From a checkpoint of a small mixture-of-experts model trained on Wikipedia: 96 experts in each of 8 layers, 416M tokens.
Below are experts of layer 4 (counted from 0) of a mixture-of-experts language model. Rows are named router (the router's row for the expert), gate (a neuron's input weights, with its number), up (a neuron's input weights, with its number) and show model dimensions 0-191. Each number is 500 + 50 x the weight over its row's rms, rounded and kept within 0 to 999. Numbers have three digits each.
Before each expert's rows: a language model's description of what the expert responds to. This comes from a sample of Wikipedia text that the model never trained on.

# expert 22
It responds to: Title and name beginnings. "The" opening titles of bands, films, novels and series, plus first capital pieces of proper names after "by" or "as", like Per, Sc, O.
router:578512488563433473508522534521455548526431578410502534516413498526527530506562445543561444541510438524458516462549522562491456479518488522474427520487535480525452466565502429474513466512522464463504467342450515447496471467522399488509531543532415441502461494469498563501418494635549466515463430561469513605496516611450495430539463510413482526423520477495451519533503480498451413436537458451506497456548604498560443445491427568537453497444393525604503516497444513522512512498472475436480488472443518627506643475422514485515518387612456550533502463469458465525615559540436468543
gate0:435507427489462486408403533547475572486490559535483563486523493488385581423472419414526472461529428492454517536509506425514452511550484530529529460428500554419446530586464636469449467547456493505591477497435427453504454537566475428517431518456508447585488467470449551492484561617481494490421467478551503471529557579511538548413489586521516480558518598493435462487587532479476516531421579522542554439461461518524535530444525465489486588524468448434458560564452575551430481431479558496510597551498571465572553590525500542472585411494528469477416550438481481496512547470486553468
up0:443539445564537536437560513535496543456470463558474491500559435606466495536512426448491399445544526460477406427447505475524488435611533575478601428574454402595547562515503555479576417463535588530550451462379525494561461436548573488563450457533491463539523480433500566474540453521523516555484504499404571422550551494540559506484539534524507475560553429494417543521465436526421532500456546442462573520520544600578534394540515500554541580498486460487441519510546525443521434384453495548429395538514491462517413525446467502537436468513477510488477472535492483506534466476537537459
gate1:522464471464540488493572500455451574494418467433493516515439478495541504560431436396532542537498470470408537534495451447466510550413475456505564507508536496489510513506498482554495461485544560495423421463528449545495670498487556548603441560382528473475408470527565511492588523541535504540469455447474455483423525597523481512472515477548525469527439514544480564521476580584581572506489538572496462591527585505468511444499472489506476539608430545650447535441462571556549515580343492479509508407538486549447475520505473479498488431534504557514475498575529435543583470490550578513
up1:472478452437513528488546464481540470549468461463449462477607485451468521480466461430486529475507554467546534322575437508490586501474549519444488562392471422553480494542533500548445467409486472548409613487444566511448525536458503524542497485472466613376415495532550476473491425520531469504498493425536538527468476577499455522485586540543480365587458524508458468558578564496400503410527424527500525463519479442482490551482446480535453409514448597489480514560526497517468467515584476444458566413571523481505521479468510491533562455545547555429412514612524469442564516531542506546
gate2:544518440548531587531492513513540539525563539544503516509439498547546522470504401511560472480469481425491473423522587548498458510563484573474463424390482430466484384623469522568500405492497383505531504489362536473443506498391533472535505517529522456506443518527527435488503551548542451494475497499463392543521467499547530581551492528413444530540536509491429538485503436525419486450470437605538514410491510460466394618467533545464475467474456559512535531606463493578438573508572457479512385600535576478479485599500461441499482465504451568509454500472580490551557492446502518471
up2:526488529357485435454499546461482587492511527471472535455538577440448490478490538498556379482479590550378449512486541494456514518494510461523465571528518534575460559439556578488446483522498594488502424558519465520487541497530546499474529527433408634415498447499482547563438520503365533477540503544498518422501521614492531563521503536486455418447483460525524444444546580536554415507485515428460517480478568563558536472566485494529530460527527493548464389433515494465517488516512414511484542448496414453571525470457524534570547350467511445461528557411457432488417528502400524491
gate3:512491524455499552516576507500451551453538550426450524497566473526501485405507437499494572570456547463526366662453569483418536551562530444466502501516526403477492481499514582559464373470497470525578513545484506507481578476485497457500571513479551496473469481438571495497495483460570432483454582589486548533476472535322539513509532501452483539540480521507430464512461438445496540534418565570481486447556507513587489412528423545508462480505473436489477585524430481407479448453537572513580481450511471487473559490544574464464596471484515423535476503528498497529496628590456435586
up3:508474474585487613518373514485517533479560604563473476466485455580494616561457446518369490467508602465401350520538466557580447443517527523421477418461501463527533547456475476539508455552459422532574484518437491493506533529625492521527523518499539412511493542487559459476417480451586555557567418501517518453540534524496483560470399518441507563556405519511485460561495460508464469418494535609508488464511427552547548411504479487504538568441496504460533573491463585481497486571594558490476556474494511469518516483485526509485545488464463548571453493599444555472466535567535497480
gate4:450474449512514506533572459490445548515580474449485466461475580539447481423471425621579491527593476556390465595534502492585434472538378567532513527441427526477406509425505452530569460572579554503545437504450432571518521532542442501457466480449431437590519410504526485516542511481511534510530527442487464501426569488432522509492496493508470601447583487538441501426507550502502440549478555490585457540528541514443514538438572527507593569576472506520539505494369520566467465473486522443516476507587520498542516583533424497385469498571493486451447542485480534512427500584494597544
up4:544465466507529447557546513465518603456477500393554425433492513491530474437499528559534468645570548523473530426580498600505486549456528477511459507557540462624500420408449444537490564520475507458558479457563544492553622520447401496547519573533528585488441503484500528489523465471580552543499513426462494502512471492510431479476525513456526490578488492583429483521419603455525535529544501576474386567510439482544511539542523464552472555577516492515491501524532506495452511573499424502570522458545466561533534532467449504588492452410576579507510415470568504593498440627508597509
gate5:541516496461407480492499495573415439495548476431556472578474500467478528494498476497572460463455576483528471424456524593482544573527526484478368506462431472546434479579539534500508518548529482569526556578464505510589574517512464479538488477540533500458478584652610513452467513477452532488514576497455481497557468441458477503440406429467454442519523532506527555574511468548507589501515532588547476492490586569529526499440522510530386363520544532497477508601497555456517414544440441390484559500510521513547512473444469505489524467487466519510487447447375506534530393361496478414
up5:564546472521509404449537593460504530605464504378541439465475499603451495525515572525496512475570478497495464466604472484539541550455447579502434507437609417530605457504491581422497490495458558601449540593484457473451438491443550490496560503485442457455393441388529596470466488527539479445494484378530423553494498529481462478523548494509419509411485469519477497454492630538493461559485448467466516477508486536504583514453436469406486523490527542555529500555463534474580562454504426506537515552558497495500513521535415513449468441528495489511521483491575516516606516421444603437
gate6:477526474485447462579445532519445513522551520514504535517379553510453502506532513494568471526529557534436505542545416442562477566474494499512454618429458542518514438466458659552504456488442557492451511462556543515577540467565468466471485527446497508560524456604571400529454482507580537507565523467481482395471527513450531430548488559509462578577466480505505464364510509547469469434521469456595487543577541512483516604518492487578601543474421592541505494518430595467462584563478554480441473591409489539510543584485517425492517475539526479547526477431523443589447499546440427497
up6:553482483446531530496549587413562489531465612446475453588482513515493459480395603496441443559436520503580558513447609544492568468468503488459592376434576503541569546515547476448524504540528552529512476521446512505477445534446474551588528496389556460478436491402447532429518532519498509528512402521510487534450521598479551501462396472450440517484508557544454561505552505445478499599575483524457501554479455544522440442487492514387535559525576489414447472587464502538448511499531513486624571430521514541555364463480411513506559465491530486485543490490528523484526553440473543457
gate7:434492535419521504473607556546557569474529496493483533463409517427515508528530425451475551497429444504535499484466485480478485475492450486473532486473432586369420490482431446474529484533626552460570411483527517509525457493473349628489448442399528439551545533458541467500627482524531495455471513603511519582484500590475436545473510504458495579478555514551477531426512603497516465476446540494468431558513534396464505415479531571483457484544421437536446473525503495430464467515464444455414544476495498578431502534462441493523520536542480522510528503451477373566490509507562560602
up7:436489499534545449601569483501478553536458450454518511508475483574472443461520443428495528517525501505457504506493545533553541521471567497483519540516431496523567634345602483580557556574605460452529494493478545473610518525509419480421406481479543423461433580496526609470542501483556519538530427480444543480442533520489454527404465426550497512433589486562557554542535596473467577533507497592543469510537562493455409468496492481452427497508570526467535523536487500567547526540467552523410473421504533560529611439481466421599495441477431567518537546496464460491416499545469494467
gate8:506577539441424554509492560466446507581578493432529557516445502482484603490449517512519516504463517582446550493519503425508479549471532492475468456524509448504436489494427581563500472469522540435486522435475505520513486542471535582499614448446540480475521451597548417504558581523493483517578512503422434505507463549452514397493488535436527522381577630407473460461498475518513444394470574560573415501430538520497477512398459488493465514434447584465356534538398501403444521475461550537572472455425505501528578454504534545496570441441499532480475401478533468525515474506533400496
up8:586468503475509514504579529399497569476438573476564599532536533548513434480472592478506532505480478480534578503445533540617496429546568467364461450531509515555450486550481487442444467569522407425469463553526524507559467372460524534557543528544500476554428489434505533573418509520485587462475502497611476488474561572534478510584472460407459441540551441451516515486626473482540478487440410479462511465602550447564651429491485497551498531536533441550510536527465417512550571515470460433481491492509533543488440502457486517461521569512531545473527572481563467499508530472423549592
gate9:525474412417503452516444499522537481520493513545563508508425486515452505511579432529450502516525563507497400549470549548480449554404400447526463545626473404497413440524459532472471444419537471478465462539473642556518506457517449483576529502458505489441414448608466456536434521537472598434502509479566507506544524514462532479508516440531584488445571496426506481469553483555532458357515529437576458541571579563497607420480477592475444506424498518529475521441478541473461555525541499561535476475401525483440494506497419474473516436535452520434420568594476457534462483457481575545
up9:516461421452585512572474503445482555545509510494527458441452528589500560527565474464413563520509502489439459602521446467502426532402497498514492576515546462558537521460540420520507523549494636419547458457490469509516498505490570517494440506490540444458489547541474468491436450425496550500490500528534475506508453578492513488539506499504503663488503491534480562565586511412551512450493521549513514606513485406468418471548498502533453510464440428509470530380456462493419586484565402543495555493440588479427481471425553565514497571433434534524359507613576522544521556482608512540
gate10:543536502510575529606455456462407591462532527488493496502444529560438519543456542411410517470449509458450477469458540521424391510509484463511567498457480457471486495525387574419530529488565526516502551501492596544454533461510525492577502424515546502533481505443590512530486501487622521392554451443524386475537504515415536465475458486467504448469449558476503569464513568509460502556538428517523491526522509541488534549509434511536458595568449549414475586552369533500502593549477471446476479550442550539421451579450551555475603517566478540464414409454578496492514448483537431588
up10:425439447516456430420538479518480481555502404546473492558539494404513608489480486518579476482509505514579571598483492497524583607368528484541409504657485567524537504517453557524439516587552495509546450487577510513542471483405496553529490475480462582492505445473469444493490503551502418434423379512463488550466533509496483496445524467521496475478502568492442509545470496570641559533490528460588491520494545525456501444401480534507443455534535504450539570514557537564482461462467510514469481452447498523465584422542438449480488468495490524581576471623546490511554505643482446507
gate11:654585451513512492440535475452444532469450438400426510498456509487455460472486542477562529494509545489541509456588518491500467443488502417435483479545568451527477539519544586501386528494522554482416517425522491499550471508508492526521466492489487484454425493482475555488490528556507575430502535469488496542513458612410536495495591530475503600470559484520453494613479544538463537455436466533633525450557526451563533484479522572550469534561549548431492551518497597491459523453480617535585521486574538478488496433540390543564472518508476371514560411574504517607507456596433411501
up11:571492475577526514502538442506463487478595565518566465522498542542498518528598462434503527436604500514439557498490440509581453444550501513521525543484440456573472503499505470548497412519467472471610482543503456525558590436533527538551513507462430419516481464474446523533485500579495530646475494451473533435558574542563545517525506535484548488562466479566444540455589536469499588459464455515481597551530409514453584472526587500539599577512432457501505529414457385494427543409467527528328507537488527471487373534522611458571506556509524493448481471517506493541472500515457479431
gate12:461473516466554539538544417501490434456525525564557520574498510510503518489459428482454509522534453467523475350508527420554547515499523583475465563438427507554422515498493482433519487515514570487644512496418558479563570415560484409502464462571540512429521376414446573416494470543598421499569509461488498570536498464527585425432472574464441479464446562497533494465581533547463574456523563474529491536496542569429495551509499404427503541526459499509563523530466546428500561525485530520466539423488515487541481492448542398473499475488388520624435477489515424541491512419506480584
up12:495504457502508447464419447472405384507454535544556482537526413502522560483517419471480566555503510503449525487552525523457548501461533430521453502451573549490489438512582496481479591422520507527475470570567449544440587487544486434473531485494458413505466460508544544467509445556410406570616543497494487475562497508475543538538504532486514467362604521462495558473399474490584541494551487569595478556489465462443505533378474466473483440437575531487572387521552490592561478565532539508578532453565477458499528576540586541524390507486434470489533518504525529526491500543469642538
gate13:474481467555423601495545537506439550538484527535540457491474489570443478470547500536480442507508451474473511463453571479559425463454541459504534486452443462499450455496410522467512500483453432495367512467466470452519509473589469457475547523475463337559495569488618480510448537524402465537526500530519551469488499561554498597462497563542501420438414503478482509442490457559452417493529549486516487472494525441568537540550349630560529559541507563482474470500491465576426506486407518506537480491564538496496546345560490598595485419596513448462498431512463463535511563493441518562
up13:453485501539437444559484460524436466550511518400536511514555496484484507500483537546581476475524533476466556564535416468497493554408521409466465563466569520524567498526494533520509558539422427527429566570544524552492582500440502470423516475447480524503406479579576359521493527478575466463552438404513467472507497421520360465558459608479563497435453504485515475495505463475606491443534484536551464513468563483490500502569435547486491434570536505449495494625458555521527476378549478574553532548475412477452471575582588477455489525391543415544528507483507507521419506514577532427
gate14:463520542420564506410496441565487467423489424469580513474497454463474523474517485518481532377546576552546559560465477541432564536449435478463523404434505476526517475450483501447413408514460537512534527525488506443566453493469549538434422536561506454502531428518468504527524460551507550499451491508536448500457463607501528601549610547448520539510567537576583500485466451550506520546562569535537445495565506462474613497431564517493542517439509417496449531448562496567595598417546443532459522529570520553452510487383416547535494471419477480591488475493535463577531492416451415410
up14:568596532535521524515510511511567585467473528530437549454462601533400516568542637520521521474486575487496541457589543492410537534633577465453514464488558533483480593467480523478542423494496454502591510469468465599538488509438542558500531523527478532424472455515529506469444529490593568507520689481507514544550501521533456399536476509548528454594556487471384515545521502449478486338494536519416581483546503506578476563507459424507471530532576499437486482517503487499400472487579504541542472526426570475543547514475492485435560443410512497518472485457502492467468492466546447502
gate15:537543554513524517451478489502452565469542567449594571591428447443518510485515501566510452530421556506578438503504524556450581536487408514536433480510477478463498534572460485469449578573492520540490507531427614476533519578448368545511500434532545558485514477483526474586547552507568574519474493474591517518478442571418490505537503456459467565518462491484538395466497545600553484455571500457554428523665548522492496480395487602460535537503459456551484502519498560514489489446473521518458469391507631507528448536510424516495556495571491488596550585544454454547450422495474503575
up15:579515554438442466525523582493450472460494415469427423493460589546483472534395604496491485539455430492475574513483515464506457462477502462476462519491476552528458355472481415495510436439484544442347553492528443512527480477565584484529548566498451465506504502440515477471466456567474425544460470493376501414476501467524628492507481577508478491478435447376435540411527513469428452552475399530541542534489473539487513492514530414437454453426459471438512441456435507514444576526409516502518519601527443512596516420487527464495496436585448515492543461471487564494584519459458537462
gate16:429490495438517526460527500536523465499480481520540460532482557414462476467535438521419518518486529477458430472474602594532500426516519590484514487575405492522414455610403531505534502410527428556435480506424571381520502576592501522494454483531552518479489503478513562486564539528373520472510515475562570608572452492439526522561459569467523519509521530490462492552495467522463410510474519511461532491543498504556461470501476547450442515411500546561443604477530425492468467473509550473412460401506379521529614489491462570529532468614473559383509402452442506477454515537464578546
up16:531462505530559551501468541533513503451457444598533497472473515532442487506536540487435429476534452448564589483511507443432524498567559561577501508434486543500408555553490491466562542460583511527508450504566514472481410498608516536485559572522435500518610498454502570452498472637420546564487542518481514493533408586466540557494576443489524487448528486527445462508511533517341520478531511495508491521499512498510466481467566508497547568517523442529413475435564473550465476499543572498424391410515530536533477464488484544532594449565410575481478435324530512539505514525419424614
gate17:539493465446474464621413488461491458497567473450595533546456508530522619546474357518473416503514489513448483481541509478486453526493482535487397534408435551408413511503479521566517494473569463559512436552470500538478548519516430510584551485503670457388455462533517479487565468483470492531501508470465536536518478483460581484407545564465469428495446502493454427483424514496542531571474536560478506475470630521450483502482449550494464418517438588545452537447389553513464477589434494478561498452407435552538532491468542400449523484569467505441545580484434539486530525511568520492
up17:437444478479499571497475543518638513600455522521518523502462457560510550433543437520547479533504479490548458423422607595545416479498502497522506554421496526420425491558520533512456485464517465468485564518468538466542412521510441514652508558450502481508479464460435513551381525553452411471461476512564503526430524530495490500508533432505533449523533553380455475571509522540468553458501518491661526541509558522562451482478508469501391525462519538520515596593481491552522440572560490433463594453566468464456512527520573417477583552601468516502420499521501526551593505579499512552
gate18:581564521518519475547590614497514503498516518507513599485532555518443561562522421513451693533529554574607467478558541432462426463537514462568496465572463507490471530524422439578533424534443416512475535421406447549482520486518448562563397514450617430542465537495451511503473469486475560473478466491529542549556483502508457499506534626468459528571534524468493532480555481488563529569502584521530448481493556498558540458515487460459583507509471487476491486503535580455480461498477575528603513635529475484481545493490519431539456535459574438533551507474623474514523501456553564419
up18:477565525569452481541431556433460449502547487543540477591526540633534407465492555576509474479440491486431461616529497538523571514443550490541557495521588499569485407437476566452437449449484469559456555511585461451483424444473580494442538593504462436435464476483524468487478460516508485508550508541533589481537345505494479547615450350496494493525580570526570408499447544509504500579380460522511488454477497442530468519508479541553449462417534496505527455438506508372527513503536514514571448520410517507555500481537510495554482613439498481538515505548433534526555518521499508532
gate19:481495513515578504582466534405585460526580552524598540517505483509432590589512539537464499378490474427540515535513452459522483442482471570551515552441382605472442481564536530388554468433507550430537479488397508514437526499532481461527496509509517591468532469487501441468575453447593451488520474497462515527545499530444550445537483543513521458469473506400428447531540531482342467488524579404517570440503584549577464552532449472508464469479493488522493468521441545393501550502518471394519352502454539534499451480516534472466551525518504554564456508497545515510533467527402472601
up19:512469521423551501461598519543469506568439490475416480431429475529432541614549531556469498525498450568440497598540514505545502511501520487474435506558483455406499438524481454518493497517535510494417465555465470500442464549575479469570549518569465539621523342471478423516484526499520464530504525641503559536427490590447465448523515521504591382517551486491440469568449506497500470497489432440491578458570565496474449502502421466531518516472543442498523457498408446473515456497550463508442544510622544487473549444536582432413526510563451521485487429597567453481510459515485348517
gate20:587514496550524619548582492498501528476455537538531544500550431502448567485417403473444510525568528468547472452461567657505422446517477485382477458465561505479553456575433510465478501507492493498463487393514513516479475429569502490607450549496556517520406505449546464519436573499492548456548376569498511508488543544513554516524406491475541550478450511474512435461480399460491424509519499473432494487490541443597620443527471458488473521396504561572525524464575518403439486487440540473446501486470414516507589443446476532482479482511590476512443509502391497515587461543471471404
up20:435461520526427469471493532482495431556531519481542474481613497537490499488520557454520526480540584522482532510469587530529417462491569533480506461475483559480411423504508478474556509468527354502520527431504631461527446509513456488522358453557523489495500544519488624449470642478535497390491502531550550470460456439541355456533543508596555468516458546465452486490495479585607435545536501514503578509435479502460457515455465506516477551406492413515513569549528525465445476560436549490452550543605446565483533531477512424503551540576554536417528416435472476429490490449418507501
gate21:511553513527551498469542505497476507501535563526516511577495539501514489492517540478496403447494582427515422479518521469463494510555575561491528469498545540400491457535507533485410450566508405511471540460549483453558508528521573513474550521453426573454542452508528506577615533502492496453442492439497497500524567465439627519515472476390405462565461561530431423490462579476549442487511515468458489444565498595542510529461489573536431472475534548600461496492530559438343396466417537497458441471532465520465601421489536499443514553500427334459612523497466516554529434441515518562
up21:516462569495535499480451503498467437487593445506516458517571555555538438565558443427559448469409520440504522448571479484483540510509541490513571436485576583487579503493489582500449492466480487527484521452554418527545511494459551508426418496432497526462539494522497560498505489492450567474454608463502492469507515435484535644435457516460527485525504499593516438467434472569561625547486590483473486453461483508506401574519603562548512496598472511504516485501519482509432386518533567482359445398537518473421607389488559521571506531562482431467577558491457557483434453500557458484
gate22:614479567460431498615502536504435442495501520501501582517559483514540465409396537486492598588413509572589525473411540557493523517448483468432506446517549507467499463526484431514431609492455454539357495527530516484479528550520462518557463510511586449420497526494499573461522533562503459479519458511511443472470475477393520467577451544459556468475536576387500535455511509452585494528483494579546502354577604543522562533390479510509531430487494490490518450519366515520515571478432471532458533555577473552494552411467476484421510480525560506559487606474525469501505480511474504497
up22:609497527419490472565485465487475562484518534474551479512454480527527522432412508508522504469443489538526484443479518538509496472550479485475474574519537512460427560569563445546524519529422406493483536638549590457367552512557471446525459444455568489466479524530465575448549567436452465534422507519547469547502449453445486428524542547514489501540510520529472525480508523480604461489576477532550522476512532574432478491432289502563418531523513512462588511569480507529615446512357491491551598565469494534451589416458472479437463433451480484482499479481442449559539507588522539459
gate23:547572494513442492487525450473513467545539537481503424604423566464569491473394534477598508472450548504522390401511512541431507485472438511551483560439485491508411539476511573454461466573525479533602429499506515547605525501515403532599505509541527578484556445520482521533481524454619526480563497431455480461504551529419508486434465514506523429415412493548437501531467476483484443431499495434501432551513497532494495507417420513555419534539414522562500492530424467543518503555449501425509586485499558550466576523472455429532535398522554557492545544436388451510551506588376547528
up23:533486550455453484554531522483537566512399511466525480467550424481506418444558561604488521590562523499472627517481584520522500498544483450490505517592465424489557466507440511467496499396519508463391487489553516416456517528458551471508614596478458397544501516564544458490549526527495491510481514606509447509601404494530557501566452468431409515512564480458478574504521519564424499540456418535486518533563506543538584453547505520522524469476561548494448510512526463371475577506527474529491412561440367517517499470446443525442581548447457459544387478535552462529446511407445507506
gate24:585521489484540471541574487514415528463463494518377449504583421541395449579550510549498520542563529402473518496503476521467532532449519467503447588503567339434450494487592443490415467452451445426353449487469509504562528514387506469501526510455461430461487495451469548550434510516460526640469600464492547524483530573430429517528536521434486495576486511471464552472559517479469518539526496483532468492532524419613501525536492501533518570517482461538556509427470426576486603575493470493551471498519587498508521534528520542457584448409492522513545490591496502466515517565454420557
up24:485508520397529465468672528473421513535451380485563488499567493465500487553526588511525484491518509566510579552556573474481469542495584426491557551528505437508542578550632458492454448484640544465562569558489537485468488492562486525392415463602504575443421495480522552536489450461509434446627554440494449456538478498554508544528640531583547464501541428536536565550468527496448512459449508600501510504480597508521560500479492446542512577502496500528491538514477541583512431451469404573548495555546502452533527498443546477511485554460562540506513482485508492545446506485501463446
gate25:477597502440530501563539477458503440507504466476586554479558562414488509465465438456378512514523467456564581467473397546481457485519480528485480561480474566532446501525458506525526597581513594550526479521382530491521503484379491497540565456450556547459435399422537415485528460556557528514464440578499508566510406431434475426557467429424552574468518497563568503507453599519489429481459517452480536519492434514492464489500438477512483562526468540518460502527485536409469483499521443492565491507514500612479388515564430525430482518528477537518561526527446686529468486462476596477
up25:464518492499495570488484502568449575453443463518522559462515566434442511531443463476446498550532438519554605465486492481455476451485499426517424465533621476498529555559372404462488565557514556544460435520428484535488494492592445491472453548489594513551567530388448322493494538517491463531509376535504463465589472480456612493561519535536498591423466495500496459461530614582608510545534516472549479526426552471471521543488569568488402460525517528550505492559467467510398563597479462494508598426459428494516479518513436504469478498544491523517545506503502562550472463444497498479
gate26:515463531519476559479534437393478517539516594548545498555580566497555502621558577474508524436520471545536488504521528522484486443478404508491502454395474426505516553546594468509503549545516554556477443484528549484461429462469482428526443478507526510577526486540566460518524519422484548483497481571475534516539528464482537512530540501479466489554433513573592521584507397510545447418516383419402531542502578440547470421543528611540429492493500485463535562485533489434464490471514547425431529452545501464447542426464452495488450594513489433572542445551327493530487505461417630448
up26:493551487513471585440579465565461484561490441443510393513524527523474512530421443504442463517565457539479480520491488550511564505369544522441560485507565467420525572512442529448588376463468444394457517438443497497494486507526466505554482469504490543472549441462502502365538460473482517454554554472606518528608526541444470547603436465561520477537558434482503531426460495453414360516475566522410453490505379442578482474510542403508468530439535520505477476467545470478509507518484588555543495418590484462578469439586493491471528492526501463511455480600528530495493467483504419412
gate27:525529450505437487543374440434532512476489502423551602509498513520456495461445453406455556566489530500459447487507525496462527432477514437434500464444569359481522505519430465507552456428454500531424570507497555454502536569506466543566410505536622445502463508499618575449498507541459485450469556410455428527638516535386494474538514532511495526539490542349482477424466556531495439477534482514516491408556558610515539543545451518524391573530514525559515467549529558492420477505492513496580569480491491510543589501455513491498504410508415453485486534472390459476516508544559504481
up27:473524497527533550528470431446541532481475490514527595494514502542476517511449487385384516515450573448516580494455417468461561403551456529503570446446509400520581609505442447576555481532436570498504491469541486517508485514505509569423518488524509400481449484386533538457550500566453485564412592465514426481549522473472495554569555544429477487465534534552425495384521479495550518534483459579503452521410382508483570625566533472539431551586498519446489472557452393531486518551512559466490531441541442425513447508447551571550552494447479507466554514487497462419495429519506439430
gate28:407483457513463506468436422553518516556549497488573478570483484354439456457421400486581479498435486509539478451486596463483501484399483546497440458566440458502537506543500516469459511503487517517570500572442605528517446530502494564511573428516599562489481497481488486474485539545497458393575489537473462477469486482567552426484555538538501547557534521442578484479397465438507446503482578469527506517468519661483499439511544553537514477462396536544455489432493499447457478416480445557429576571496419485456512459413500517438564552447544451539424566510474442539542441458568551383
up28:516536501542480572481494417435432474479511622477484540475500496484508474538466460500444503437441529451450437572483491352549542507466501560490476447583537466443516538598531477466533505690448527441574413487550435548499443429462474511480460468461493495569483535484436396532535428541542626590580542513524529465552492520488524520503456494526452685476445541543491472442471402499489534457531518497544483609464408525633453543532525489496483560514470487458514510540470594486508486498542499487479519493529550511536447635565490547522506490496481444510464548488554507490530477471500582439
gate29:549507489357518510484459547383471477546540511466589516487402477445432525445463503569468460499472566524508475444555565593457516459536534533508426521585481334511473503557485627458529501513469426505529450548513546506509497469429438501491544491508551578475457402476625528434490615469560523470554490548476496559602465500464595465512507501444491442505464515486576455542482423489455480562488488540504429568463506558494477451474509481477458484470527518556475536546489560437446461540498578465556461512431376522569531510552450440537536465561528472392549536483452563594469501449486591490
up29:465557586359501520405495482531501459380495537523480517507494554420360530478475557472484464506533560535482543500489488474470541553475546512436450503570594445520564601519451594420506563472468518495584483477517551509533461502361542482481516507473500623536548557500590522518472558538485592444473546509483511521499525600520450605569525569509513414555600487508568558453532424518517474578492497481401533505484520575423454464544526519489572549541505421425480481546593501507520515417465571545539515545506477475542506484494493513487486547462550512447499481477474548527449461401532524366
gate30:534489521567489459504419468454440491490454607429499500566611536429461474493463552611587464555526535529580523410450611534518471606407521385455488582563500479526516589550536516424470635486426523532426511505387524487496473493518494475486437510463614568545452488525473521522497500474495481521538368480460466504453552564406472564476498512480513514489605525454530500524561491524562416371516509492439488556520484499545592514508480518455436547525529529465499553471481466524513580451563506456469476481543512568471492457503428510495501528429479558571517515547594493495441541457501531605
up30:465465508498554496473429525534423405529499543476549405458481493511483473499504491436489415500533537557487449460446482520511507443461473627576501412464480593501523459439485570482472470470420540489520548536519449537491414457472386560469528503502472408491468472468496481468460475621452434531606557557458428439440397450486507494596406443457534592434486530609521411441548495437468567553522551563546455550506469505485479488455420451475569520427451362499483490445520558455501552537497440549499460537451437456559439478481476451493446444503480594455517438433553477495433462497438513441
gate31:485508472558527428485483529528388507494565499416508485470488587520427551519528381523436419444584583518538463458576476441436452499538476511576376471534584531502467420449480473492528445443509522586479509522533524591438535474452519454531433457456551447478434460472514445564526512593523567489473431523581508473475439561496557474523487443494569588429526524492508437364583464528477551513491536537484453542476449525443533486429537572496535572509484517505488528431441634515516460535456514543602461421517497513542501543578510481392549434557502542452482561469520597507599489510510572469
up31:454473531488502456486494573545574566569537481501552460433506486556485444459553548518523490435553519503527392533574562486515475555582431467607439462563461615496543506545500537509496451487567539592521551473442534519488480534574437647527455495423483439523559473497405588425451521549568581455482470500485598557503440518454512471457520440485520592451486579457504397437472525525435566430495526505474480579487529466515446403472522560473495555450519446455552549537485545532472447484470439442550508487447471526489537446628473534478482396480475573461418489428482563502613535508568519505
gate32:479498464456452471509560595404487396522493548509451499521491516540445553451475401563545571533561515560589442537424694511529437525458455538495473474572593464500512376566442501504395465436414481525378531533463471541446486533511554481517482531511542480516404511497523521458524546589531385517485422515513481531584513513494521429532503521438513512481504515486409526449527525510462424594444510446515460485542505468549541523508589532534532574435566510538481494437458546436437487411465453389505460531482472473551478532509412506496447452613521445460488505491530451490555531532502577493
up32:544490436535479525490460474506439502528484489510460492462558463659459408516473668541512546456504551428489536543539563488480520501457459482512520470540540500499621443455460479524521529539499635598514492456542494505483498434404503552504589560478613366471541503474422491497472493450435530542479474532573548521571450518529482614508513468454557519436501497562482481535595565508458612464527535497461420588550477389551579522416469577561474556463491463461488410435488502537510580474530488442529475492514571503496480569573485578502473537539521459518504573548560505477507547503487551579
gate33:468531594479457518554430536578562549472564461395502381460419558527512502478459447476407471478438532520459467434539510439520502492491557557512499538464520485449590500577466513443502539498483526441429472474524494515544406537569481492470504518398580469440486487539466472507560433540429556519601476619531467551494421602440533546449505655404538509525533431562518524407502390481452454526530565470487509497567499512539557454447471512476575522546476561530448477466479626514437571469551452566488523487479509587524505543478445454492471507525469475497458481454526518615483404560449472452
up33:479516486574534514490415611547484449508444442495472513484531490516519505516508502543605490466483413546514424537561592440501526493459439510606497506528531493510484490518500463457561511544530502589528546554520506529413406502492505496506540535510459397520490475498536470540420475554403493477562530633482539557401485465480472465545548466520582592441632456551509405530476570574428535509467570421567476501487544481442495493513534585445568508497530553499489449501477461542552505326621440592483554520511579510465645560489506503543469482441500392491489538515532497540450481462521488516
gate34:452555500496503525501479505472498538471540497557480483580479539417532476496441424422523477543444462451550491438542532512430545501533519568568404549466435621511493562516505545438431512464500520404614442518472529546497481458412486562523453500452581489452482512547510516539617512506538549562489474452477402528453527584512485589442534563569466459451526447488561454451470442488513533515476522422561477601509458595464431484460580511532522512511351494603487525428412508460476479462397486473397550508544532462499506568461408495544481488433527593481580530580455494511521498529491462627
up34:533469470491477422551436527448484607533423547535438414535493441533432429513562525520499435489600512451418453440584495541411449484494504539466436582395501511478554491604521485540538509465428503467555614454564528457448533510442502398471533526488533618529523551562475600490546582434473522513529471501511482577492473431506460531441512509482451486523420529550526517479511470530511476387547576568474434529411498578448399544477484480567482458465450574517436486490551495497530426456497660465429559519543523487391496488488529441551421489465547531506497470479436448471457481504492565515
gate35:515512458464433521593402575477484445571528564461491580511449533430521611555540457497542584517490503511540494515576486446447491488423489395533454508506517539469481511493382579582494552492530449493516476520541429525486553449533387533476568526356529519525471495550490437527520479497511429452484488560534532506572511497505574425473520566508531514418474516466552505403491480484444501514498608447503490431530583524457433484514484468557447467537420492567491513534323622454537543492523539535499472430463520527477487606530609464361493513526492427533482558526470481511488520458558488573
up35:570550618520450545506585477476507478449554470488526470540582502470471467446455506450546554500418548539498606449558504521561538420454586447504521443535532477563536540525500444488475582553412455507573593417503521490473511482492530548501497423522501556475495397527484526442481457419415555372575508489546455458534473447479491462554459563554511573475532502475504614475598428489535434520412462531422493496507473492535527475451453564495488440549483585467560513510564490546522491614526491534440513509371546530451557521479468426518556470405636426452527539508513506468526468505452403447